config.toml
num_hidden_layers = 10
hidden_act = "geglu"
moe_layers = [0, 1, 2, 3, 4, 5, 6, 7, 8, 9]
balance_loss = 0.00377
vocab_size = 8192
beta1 = 0.95
batch_tokens = 131072
train_tokens = 427800000
max_steps = 3264
Below are experts of layer 7 (counted from 0) of a mixture-of-experts language model. Rows are named router (the router's row for the expert), gate (a neuron's input weights, with its number), up (a neuron's input weights, with its number) and show model dimensions 192-255. Each number is 128 + 32 x the weight over its row's rms, rounded and kept within 0 to 255.
Before each expert's rows: "comes after" lists some tokens at least twice as common just before its tokens as in all text. This comes from a sample of Wikipedia text that the model never trained on. Tokens count by the router's weight.

# expert 7
comes after: " of", " |", " in", "'", " for", " with"
router [188 178 110 140  89 102  50 103 113  92 134 100 150 128 136 102  89 140 131 129  92 147  90 129 214 150 128 153 184 129  90  92 160 106 108 120 193 189 143 153 136 165 145 163 116 162 129 120 185 123 138 200 144 165 200 137 174  91 160  64  60 113 128  99]
gate0 [ 62 149 112 120  84 126  93 138  80 121 104  87 114 126 171  74 138 161 156 103 122 141 172 183 121 148  92 151 123 151  97  87 130 141 134 130 173 105  89 102 128 135  64 109 103 120 124 123 106 120 177 111 181 153  81  63 153  98  88  96 135 111 125 111]
up0 [ 74 147 121  94  84 116 129 136  48 139 115  81 185 115 173  78 151 149 137 111 161 126 171 101 115 104  72 175 130 113 127 104 143  86 152 119 141 102  64 149 156  99  64  97  88 111  75  72 135 108 170 112 137 156 112 122 149 109 156 148 119 147  74 113]
gate1 [ 72  99  47 180 169 118 103 154 151 122 119 215 148 181 158 137 117 174 118 114 133 136 149 137 136 151 116 159 176  49 163 125 105 146 185  92 150 178  75 118 116 229 111  83  97 150 143  97 106 145 175 160 148 135 125 122  83 164 133 142 133 182 152 114]
up1 [111 160 134 175 141 159 160 159 113  95 127 151 124 156  84  95  90 144 155 193  97 148 142 146 152 123 144 111 166 103 150 131 114  80 123 107 158 168 136 114  95 182  77 116 133 110 156  83 102 134  83 188 133 123 117 159  73 138 156 164 153 118 117 124]
gate2 [133 104  94 135 150 155 147 163  86 159 129 136 120 224 115 145 135 104 182 140 153 143 124  90 148 176 114  94 102 196 139 132 127 116 145 128  94 167 132 130 104  89 167 112  40 142 186 123  91 147 118 136 121 111 110  89 106 140 147 103  70 129 115 185]
up2 [126 177 162 104 167  96 137  98 182 108 152  47 163  74 120 120 166 117   0 125 156  87 123 210 129 162 159 154 123 123 110 134 122 181  91 126 167  98 146 117 134 176 136 129 137 186  82 105 115 114 138  98 136 185 128 194  99 135 122 169 127 138 125 108]

# expert 9
comes after: "\n", " 0", " 1", "  ", " 2", " 3"
router [173  91  95 135 181 111 176 159  82 125 153  93  97 108 124 112  81 173  66 120 141 110 106 139 107  94 136 128 103 166 103 141 106 111 145 136  68 117  94 103 168  64 125 111  96 100  81 135 124 191 133 100 129 167 129  87 143  86 114 154 137 115  96 107]
gate0 [163 127 153 132 152 124 139 171 124 107 144 145  94 141  95 120 167 135 113 142 119  83 110 147 167 124 114 122 103 139 126 144 120 122 158 125 113 111  97 203 140 123 115 122 171  87 103 160 148 148 107  96 156 188 156 164 166 165  70 133  59 180 149 126]
up0 [ 54 137 108 120 103  89  71  90 189 152  50  97 207  90 166 123  94  78 123  67  99 119 170 114 132 152 128 131 112 122 126 137 150  94 168 109 155 118  91 119  97 115 125  69 140 129 163 148 112 168 138  77 113 136 110  96  85  54 150 202 168  74 117 110]
gate1 [ 69 116 111 118 148 114 190 104 189 127 127 139  86 124 183 163  61 125 158 115 119 115 179 108 132 170 126 124 174 121 145 166  93 115 182 149 173 179 132  83 160  85 178  70 148  86 127 131 201  96 136  94 153  72 134 126 147  83 100 165 153 145 130  85]
up1 [137  86 150 131  98 133  81 156 115 110 191 136  91 103 110 101 150 116 131 111 125 135 104 120 100 114 128 163  80 178  76 118 141 111 150 153 131 183  64 172 109 113  80 194 203 133 128 161 145 159 154 188 117 136 172 168  81 153 119 161 138 106 131 141]
gate2 [147 124  80 158  92 106 131  96  90  91 145 126 118  77 115 157 143 119 105 113 160 127  83 113 209  94 103 119  91 156 134 141 126  86 102 137 118 120 130 157  74 150 141  99 133 146 102 115 158 145  91 147 119 156 156 103 159 136 130 159 129 140 191 106]
up2 [147 160 153 125 158 199 138 169  87 113  92 116 132  88 105 118 142 169 123 113  91 186 172 208 119 110 177  77 118 153 184 142 127 168 133 126 128 101 170 139 101 134  74  81 120 168  90 166 197 127 106 146 158 120 171  90 104  99 110 127 125 109 173 142]

# expert 1
comes after: ".", ",", ":", "  ", "19", "–"
router [146  92 133 148 158 121 157 143 160 115 177 112 126 147 111 105 149 204  85 165 131 168 113 156 152 116 125 124 182 147 167 168 105  66  86 181 132 117  75  90  51 127 127 107 130 137 123 153 192 132 161  99 138 143 183 112  97  85 135 139 109 115  97 130]
gate0 [ 66 160 113 128 118 112  61 100  81 119 160 125  72 133 168 138  70 163 124 162  98 132 174 106 179 168  94 152 200 147 111 168 113  98  96 161  99 129 108  93 138 119 168 121 138 126 176 111 113  93 149 134 135 123 152 137 105  71 151 135  71 145 147 171]
up0 [131  92  64  98  96 135 155  89 143  78 126 105 100 126 129  92 122 105 121 146  86 152 157 149 185  48 173 109 122 158  94 123 194 155 124  78  77 128 171 109 194 175 125 128 139 147 182 131 154 112  81 139 140 162 151 113 158 102 131 160 158 144 113  86]
gate1 [139  99  70 144  65  92 134 170 108  68 100 153 103 106 129  79 125 169 147 125 109 164 124  85 180 134 131 158 148 120 123 139 142 126 112 117  77 103 191 135 190 134 122  40 131 113 166 125 171 154 114  92 162 134 134 126 113 173 112 104 132 140 170 153]
up1 [ 99 107 102 176 121  97  99 143 165 120 115 138  60 150 143 162 138  90 117  84 118 200 106 158  94 148 175  68  94 191 126  81 179 159 147 160 102 124  92 114 103 115 173 159 158 144 144 126 145  88 163 160 170 156 100 142 100 157 160 146 168 131 101  82]
gate2 [157 171 134  73 150 136 106 137 169 123  42  74 118 152 167 131 182 148 102  18 157 177 125 192 116 112 122 129 147 136 185 145 217 126 114 145 155 108 100 153 173 169 124  87  86 179 157 136 148  69 164  95 127 122 100 122  97 186 166 160 106 116 119 118]
up2 [145 139  96 113 115 120 107 119 112 143 138 138 198  68 135 135 153 176  97 112 108  96 179  83 170 108 113 138 161 164  76  97 134 118 147 137 117 148  98  92 151  88 123  81 125 106 189 169 154 126  86 177 147 147 115 118 163 104 109 107 132  85 182 127]